{
  "num_hidden_layers": 9,
  "hidden_size": 256,
  "n_experts": 64,
  "experts_per_token": 4,
  "d_expert": 192,
  "d_shared_expert": 0,
  "hidden_act": "elu",
  "moe_layers": [1, 2, 3, 4, 5, 6, 7, 8],
  "router_score": "sigmoid",
  "normalize_top_k": true,
  "routed_scale": 2.5,
  "balance_loss": 0.000227,
  "balance_bias": true,
  "init_std_router": 0.00683,
  "lr_router": 0.00188,
  "vocab_size": 32000,
  "norm": "rmsnorm",
  "norm_eps": 1e-07,
  "tie_word_embeddings": true,
  "optimizer": "soap_variant",
  "learning_rate": 0.0147,
  "beta1": 0.95,
  "beta2": 0.95,
  "batch_tokens": [65536, 131072, 196608],
  "max_seq_len": 768,
  "train_tokens": 549700000,
  "max_steps": 4571,
  "dataset": "wikipedia_en"
}
Below are experts of layer 6 (counted from 0) of a mixture-of-experts language model. Rows are named router (the router's row for the expert), up (a neuron's input weights, with its number) and show model dimensions 0-255. Each number is 500 + 25 x the weight over its row's rms, rounded and kept within 0 to 999. Numbers have three digits each.
After each expert's rows: a language model's description of what the expert responds to. This comes from a sample of Wikipedia text that the model never trained on.

# expert 51
router:501485502524543469490515539527492472457517453473457515515507513508479503466503482459557519511489513502521481485536517472469517565466470459482529505489499494504498567514516444474464491467484491470520498481524487516468542537476532505513490512477513503518484482483514506539536499485531508535517449488534517487531522561488522477503541525525463473512473495521488520502490501510511515487512460511521477471519507535454503483487474494493425567548487538500492518519480486501507463463521461503480504517512479504501488521480527495475459510529506517510500521485480460489509520509513456519511509474522472493525497486516499480471514495501509491512512556506524502454504481486517517494535513518478488498460464538504493492501467501504546466485559516502484541487487471533486530471513453
up2:509486497534492528487510512530449500509488481512504511496539485505493508492531515509508491479505467495501516499501501458508520528507509489483487520549519516486487521456524510498484464506544516518475482497508530486459512511511494546480429484529470513522473510465512480501517489508531534544514508544471509524504471465495488483490479522517491453466451461488507510530543470502518495515481489500511531526505489498514529491490484449518458562503461497527505512445460517507518491488532506543507464494543491517482503472522489511496493509513443531465445470472512493463503499544536493539485509528534502507507519486532533515525489497496524501518531525517504503484521500459536484524542466525499502543448493508533462495523454514524530490509476502511539507457463470526494484398514492
It responds to: Place-name heads. Place-type nouns and endings of place names, e.g. County, River, Street, Avenue, Creek, often after the proper name in geographic text.

# expert 33
router:475539492541517525501511525526488495457565478499496483518510521515487513459513515464533510479486487513471481492527530504474471574437523486509511509543507495496535533477506470504488549506482471496559492500535467484451516475507491495542514538499536477528488477447486503527511528494507515468465518536493480464483427493431472433514463486507495477506454480533489495498461488493513502484514504484477524486516484499528511500553460515479479497506521543476532542449452479465495491509527479529488515500432464502527519489493499501522520528504553507492464524506525500502486488522493504488496519496491482503498472476534490503470477522491503542488522508536472479498499493511493509502490505481528534515468508507484489479471471504514492553463505522502496517500543499483499478481518494
up2:503536470515492516510512510508493526510473502460535512494513495556510510487531524521521535484493505524512476478450516525528539503483524480516507459472488472472555457497502473492485517527461498523496503536504507492552534517476513481504482526492495510468507474549489499502507535422475528481538534502511497499499541526525503511492460488489482496506467522482461520500513522497501485483494498507531452525514505538499523445536451522556450490495490531475504493497507463470545535504473491549499536520497508434498464505462513496499541490527500533507503491507479446479493488492547435500499493488506509506468487485508474509477479543493500496524513458460500521499482480482455513489535495492449491467524542449532474516499491482456507511517515500487518500510519506497518441515536484
It responds to: Table pipes and conjunctions. Pipe separators in number-heavy sports and statistics tables, plus conjunctions joining clauses or figures, e.g. and, but, until, or, thus.

# expert 8
router:482498488431534465467484488512504476499488465470454522528447513533501469476497500472506482499479516496484520506504511469457493486495443482475484446458487465491518525481518530489477543493503468492534506523518443508488544516520548505509544526499519488517522492499504518488489485539504492512465449504476502495497452502470477434487487538473468528465522512523527452508515507480487482531511498494474480533526520558526490521505490503528452535507512549485560503514465496537482502463517503545525505528485516494470493497537507511480489520576548508529471500507508505494513536475510459530515507483484482491537521488527513494498525499505504524497517522527509496526472490512497485498479499522492518531467489509483542475535455474542482530473516490464497519517539504489501481487541499
up1:488497484486511506471455545499488529512501468515482518501481529487476524467491498524489532512548453518474453492499454475515499493528550518482525519528513501467454492492484467484510496499509531456528483503553493516522532522528504496495507509480473521472502485512533515501530513494454498486498475474479467490516491489491499513483547503493479498500474542498554499490532520505485425469536521542488508512538544519519485542495503514485476460490466479469501480476485562503495528499467509489485480465468522545510480469490471445501513514504519496500505532490510494475511476453499495497524472500509506463494510572494513463489477529492546470478501520508447553516517506539448537475440510521517474504522508498544492504505524502522514508500503532487543506507550519445490480465516496
It responds to: Biography and taxonomy punctuation. Sentence-ending periods, commas, born and date pieces in opening lines of biographies, plus taxonomy Authority and Synonyms lines, e.g. "(born", "1932)".

# expert 50
router:502492521483480517513474529514487526490542484467504507501481501525518473434556535505528479512482492514506535482491554519490540482477488476473482441486517526533501486485447515525473522434442498513498476523499472504465509482499493491474541512508503481511487466495549498504497479539491507484509482522456509502514487477469476477519505491509471506489486501499512497502460474481512527500473543488465524490517515531508517485556522479545477516495503555507476560498459491541520519489466557515469553530514508484483492490477499515538487494488523485506478503477491499538539489493459498495519511519462503463536468549521468517476542521487480517524572525523519498475493480501480506456542469482486542486483478489515551469478497534474478505502512465484518536496479480493497500473506478
up0:520466507510528445480482454493526524508524490472515520477493444493539542552516468526496470491501507512469501528428499490489520514488539509490464485479501506501493491521458468453481469463472517490503499525484487510496530469488555516525517479504509479459455489479523498473501477520515481518528518522542457527475484513511487522503511483496468467453479462523491549527507509497492528482521512507479494528527491497471468572510495481552494472529501493488439459481483509492476461534521493466474482496527493515502518517540524532488494523525493509475516486513486454479487488492527480541484504490466522494455547501476475475480488486491517503478530527529519497515474487507490527558506480498469464513496462477497513531516523513521521505498502474472498535495466559541524493446518511
It responds to: Sports competition results. Tokens in athletics, tennis and Olympic texts and result tables: medal, Championships, Olympics, competed, table pipes, placings and scores.

# expert 26
router:492473518441478493483515522493483497479505460525525517523476512523520478507510512488503532518488465502463505504490534480522488496454485490503486484477474446497547491497505473493493525472487499481538489466475482466486504514493502483549511491506560489499493498521519491529507508552502499522501444477522475505511529550502499486517510472487454497505486503504490484488500487468485521530519511483524557527513496547504500513495445507473475520486505447495502494466458566516490566472534512521514490469495436460466542499489482474493525512523526445500457519483497498525497528468483496493493518497495512484506515499521503486511512490506481513501502520525529488464497516530461513526477513480519535452473549524491528503485469514501442480546514422528500520475465449497529443474533500
up2:459477477547494476516474461476460460493480478474473519471506539529483502460540501476561501511473510473493471492489473511484495504519516515536512512547474480483518512495477487490561493489519547500523509473473474489479551509474464486519484512483487503511519470485496506484511516503514505545498544509480501482564452490471489499531537517536494490492514533505477550524581479509481493511519449498491476504471452464496524497504538537515524493471506507515495504517498497472509502488504495519503485527483481469522547507514509470500502505517462471518525535494522566504516472516502479495518470509491482476473480498497481500482463508492491473483531472453482508485501526510529588514484491499522511464494472500518511498464470498492541520516476506526518500494439442514514479548527464
It responds to: Name-initial fragments. Capitalized opening pieces of proper names, often Japanese or foreign titles and names, like Ku, Shi, K, Bo, Z.

# expert 5
router:483455490506551460467546516534457508470498429514487547511522498521493494461492537476541499484487520465519480493525517486472540502485496465499538491474461469489506560512487438511487537488466511479508494477493508511478495508521537461515490477499515519529507469479470513511477492481511512503496465503501492453500486514508521486479505523502454521519505497469480497513520520490497457518492502448513449512504523557470524491528449465495460501541456533565490528515492497499514440519528490562449544517505498471493519549464475479496462520502538459442468508485493510515511491502481470503481515490504490453526513487531496487479503526506465496518482520524508513515480493500478494476514513519507509486482487512540516486520482494542497497464507515514498512478491451500529510484530477
up1:469465526539467476532520487545472500527474458495477488510464469492500479468517487532529488514499507468495504536507507502543513509494486472535505536467505443518507468520487469486517528493500527504523483475483463509493473522498508544474460482495508474491504522505512516490494521488498512492494494521486499492494493489435487493512516525519492525502526502477492477491477489565527523506479511473472421498498487528525536504483466544471508524512437513546469486504556433530493494508475449535542527478524496513478498475487516464513513522480523459519502503508482502500465433488533506492476528492506523519527511496475474472454459506467519481510547532507441530461478510515503452491509539497516500496486468525522464480486514497495487521487502507509493520442497497536529448485493497
It responds to: Foreign name fragments. Word pieces inside non-English place and personal names, such as Indian, Slavic and Turkish ones (Duvvada, -ić, Singh), plus N in coordinates.

# expert 10
router:481517474476466510457497485541500518482485474472480516528472502506500515503502483458491459487469501504514529502522491528459460507436458488512486459514509468496531508472510522442473558522502466473494507513512478519492540477484527487502482508522504500543493495484515520505511503519497514500451521485494482477523490489487497460465459526485485495481502505522532498508506462463511477533488550491481503473534472506539466511521497490527474501501484513470522523444468522509534505488500481509547479550461483555502524490594471523476488512555562465531475513474514517488505498537468467498542518494472465493529516529522518500504505485491464533513514512539489500499527486503507459482507518514511504506477536522502546466518493504505481535452554474503522501506497507465505447497513476
up2:475494467512532461512486469522501457504504461489529496505481553484517482513525505517471497477480451515498513522503482558479504528469527505537474489487513504503487508472539500542555513492531467449502537498538562498522483493459476481473509511465508552477526535523517526494534522520530554445466479462500498451504477472498488467470498508515482515500480550514460509455498503500475434491483474504512486502492492517522531494515478490501478497508499547477495494513495463525510508474448530498534503555511491551488454471517502525534502482485518500484514509488499504493435486529476500503531549505527496482466503485549573509475499521458504502498529532494517497518481465515535525512507509502537487481494511540516497493523476521504508505509526476495461523520498499530491523520500504
It responds to: Separators before names. Pipes, commas, and, by, featuring that come right before a person's name in credits, rosters and country-coded draws, such as ITA | Stefano.

# expert 12
router:495516505466546499482500472499486488488514485459435549549495522572498471465518488499554488509504513493512462512500503471507554526489447479508473486483484478498510530502523477507470518505464445476536490488502468533473526522504515502530522546471516505523545483510490486515512494532505494516466454498479500489518455490476501429492501528482474507492498506504510459516500489486513526529506501515496485558489525579490538511521468516535491530532497508484532530481468525541492503471528490510513496484503488483457500469494501503451467502562514512499480519515502508521522531487477479508506493517488524487543507504553518498506506499475513513523525549534490473512483482506481503493495475518493510524465481530497547460525442488511541457528505496456488518496503479487501478488553534
up1:471486526550465469531471455481504485523531496494499486528536466491480514497481470516555535492523569478498488519502511505518510531479502529452465483532524515474543473479494512518462477479512458457530502531515464483512486471521504529502520537464531496541501479476510496486503496539503504494478500515521449495509505547447479496469550485505483508502547481486518493522489486542482470534542488499532474529456493461485488491525545480548491494521516511492502529557539481508510516510474515512533497516519479529451536487502480488535507494494521501513480537501520481462495504502524536506505479473522475457500458527490561511484492559500520495517487545457536486506500490503511509509502475478513470550477481468532466466491500500484502477475496481525513506483484513469480468506541483
It responds to: Name and code onsets. Opening pieces of names, codes and symbols in tables, citations and taxonomy lists, such as Cir, 978, H, Wild, underscores.

# expert 53
router:475476493486524475520496468484490497500546500475485514509477495491522460486508486506493453486475498502508541533537505529499512539484482494432464447493460519482504517484495508463496516491490492514504496489509470492504504465551476483555503521509529515490502481457483448476498497540484512461480532491464509469528493489433501480504515510512497519481475517491503491537493471487526490559481513462526518482533504555524471506495477494461477493562481483547503506490510500501527508446493458546516461501464502497511518506481469492470496490563497465544488515510550442515500461517501494480503524507490508486483507516488501483501498473484465543503504490532484466519509451468490523477523460489517535477507496514511466488457478491541514512497517498524506537504580444479476491493529483
up1:471514475501505509500551516470517431505552497511529503497492486488477519463529461446478496530466508507493508490482513515518525505466525484497525497524518530453480506515469489503476463493493505492467567536505504481485514499486529511512504485492463474516498473444462452510514466523487502515464525461503494521490507482513525532489445484567464476495496521531485517557516507476493504474590495534498515500522504513514593513541510502499489512522471535504495479479472480467525497485524498527518452508478499485483480496508517448506510487523503514502547483494500515452488489493534497483519522503511571517519502510484528501532471497532553478522512484474521535455511505492535505517501508495477480513456493489525510475503542530497525515494491530482492505499513514514503491548509484
It responds to: Article a and quantifiers. The article a or A and quantity words like several, various, numerous, many, plus prepositions in ordinary running prose.

# expert 39
router:523518462469518500457500467492491501502525471518462515538507496496473495448525474499520487492477488482531524492513507522491529528467498471463486505502489515532537529510522508495446492495517479489494500512473473526488565491491484509528501499560483462512497514503505539506477524481492553486472484483490506513538449497501521483500479485470474559466497552531490490458514467504459445486489528499525514514518507518495489543509504490530464491504473501478490549466490523492501494478511524483493500472524485521505541467563468486525506510527528482507480467501477496509521475557498493521502510476530469478498490502551477474468529515524470490502489499527483447457465491488509527479478498470497513511486546533527525402529498484509502534470550473466528497514511491459535484505501500
up1:503542516557516495495506545509500492469512522469536486510543479469514506528514512527490514492475482490483493524535456528510510495520518489520525500467484495517499459528521500516489496473503550531540497515496445498465468494501523520509501547568523538497485517517506511502520518523459502524507538513460440482539474505532487521480495521546533466458485538500473472506496521509478464497514499549453430468489496531508526462524488461476470525534491483482474510503497513515482555519508488435501517477498507497494528549530483484434480517495495486510465544510544449507465535510501500501494524501517509499512538492525523501507496508487485486510503485519486533476512489467515500533501484476488467505472459517547496448523486475491459510504528463470501505488526494489479512520466488
It responds to: Row starts and headings. Pipes at the start of table rows, wiki heading markers like === and ==, opening quotes in track lists, and some first names.

# expert 9
router:515485488461534472476514514512499463481492464498465508507452512513465499462476473511486477505442520517502513540507498489452500523515460481490545494502497473464523569452543484453467523509497458444512469497508462476457518484537544516494486502560526523538490496500480503537458545529525577480488479492513514543495460547516444483456462490519458531528541525546492477522493502481480506526478486512511480499519508527509468524505518467515482502544486490505507516499496502516534501518498529524505488527481466525438505484513502503465471513533537480499461500479493498522520498523514479512490500484499484524515490480511501504491503512479522515509511477531483481498503475504523475473484513494513517512505507500506538488521507512540505557458554513493528505510523499464524476515530498
up1:502488490492485515463463533502483512460474522513473482490521470481464515488496540473466557541481485465496510501504500517492486509490492505474474515466480515516510501559511503527494482475511514507508477502483498529517500517508533511508510461482505533540457491463459467511517490502496450489499492533526496538486512483480505539510520522487495473492485495478513510500502535500446501509532480495504483493513451512489509501479522471544460496492497530571524471504506478519484520537477538466516498436474501501508491478533526480482492503524455500464500501536468489498545516499510490507486499539552499495468499474506532483511535471475441492504510498514492480505539512516505503459503473461467534510428483546549571481463515547478508505478546469489511447487521531480473456480525476
It responds to: Personal given names. Given names and name pieces inside lists of people, credits and sports tables, e.g. John, Michael, Hugo, Manuel, Garner.

# expert 41
router:466494539484522535499512461542487461500526488499482544507497510510510522489553497492534463477499545492535498555508462518490509528503475491509480484558463476492495507502553485467436501469416493522484457500527474503506518464503487487517498528500531509524500503495529461532517527496507546536522511511501519528513487508415473460526513489488511516511486484507526478474474496496505518473522483522481521463504548552456463505463461482566498498488492518462518513471487521513510476494524494546556490484482496516508512511486481511470487487537496513504493512505527460498534490551461519531522504507487503480538497487536476487487511462490469539529518532513496465457518452497513512465523476488502512492503481502529514477535514506503527506514505501461508525481537479517505512501509486
up0:474458531521518529482463488515505519480502515560471508506504481515527577509521504527501499468484547512450518523486471502448520478472489500498493476527444540527526488505525500468510511451503466439474465522529512478491489495494486519463485520514530507514567521461479480514511492493505498458521464499493460500490499514493507476480522472492500523435495518491485519510515519489496496479490473529475490477510461518500494493513498453545495505508498483454422544487492481523488482478506491498480523487492499469529509509496504537504494500527466524500513503478499472537460475486496499522549491499491451537478496491489486509468496490472501484521539514550495462506531409518507471517495487486517501481493449521468487491510490483515537511475528514479550478520516515492488556484518497
It responds to: Descriptive function words. Function words and qualifiers in technical descriptions of objects and materials, such as fitted with, composed of, typically, using, higher.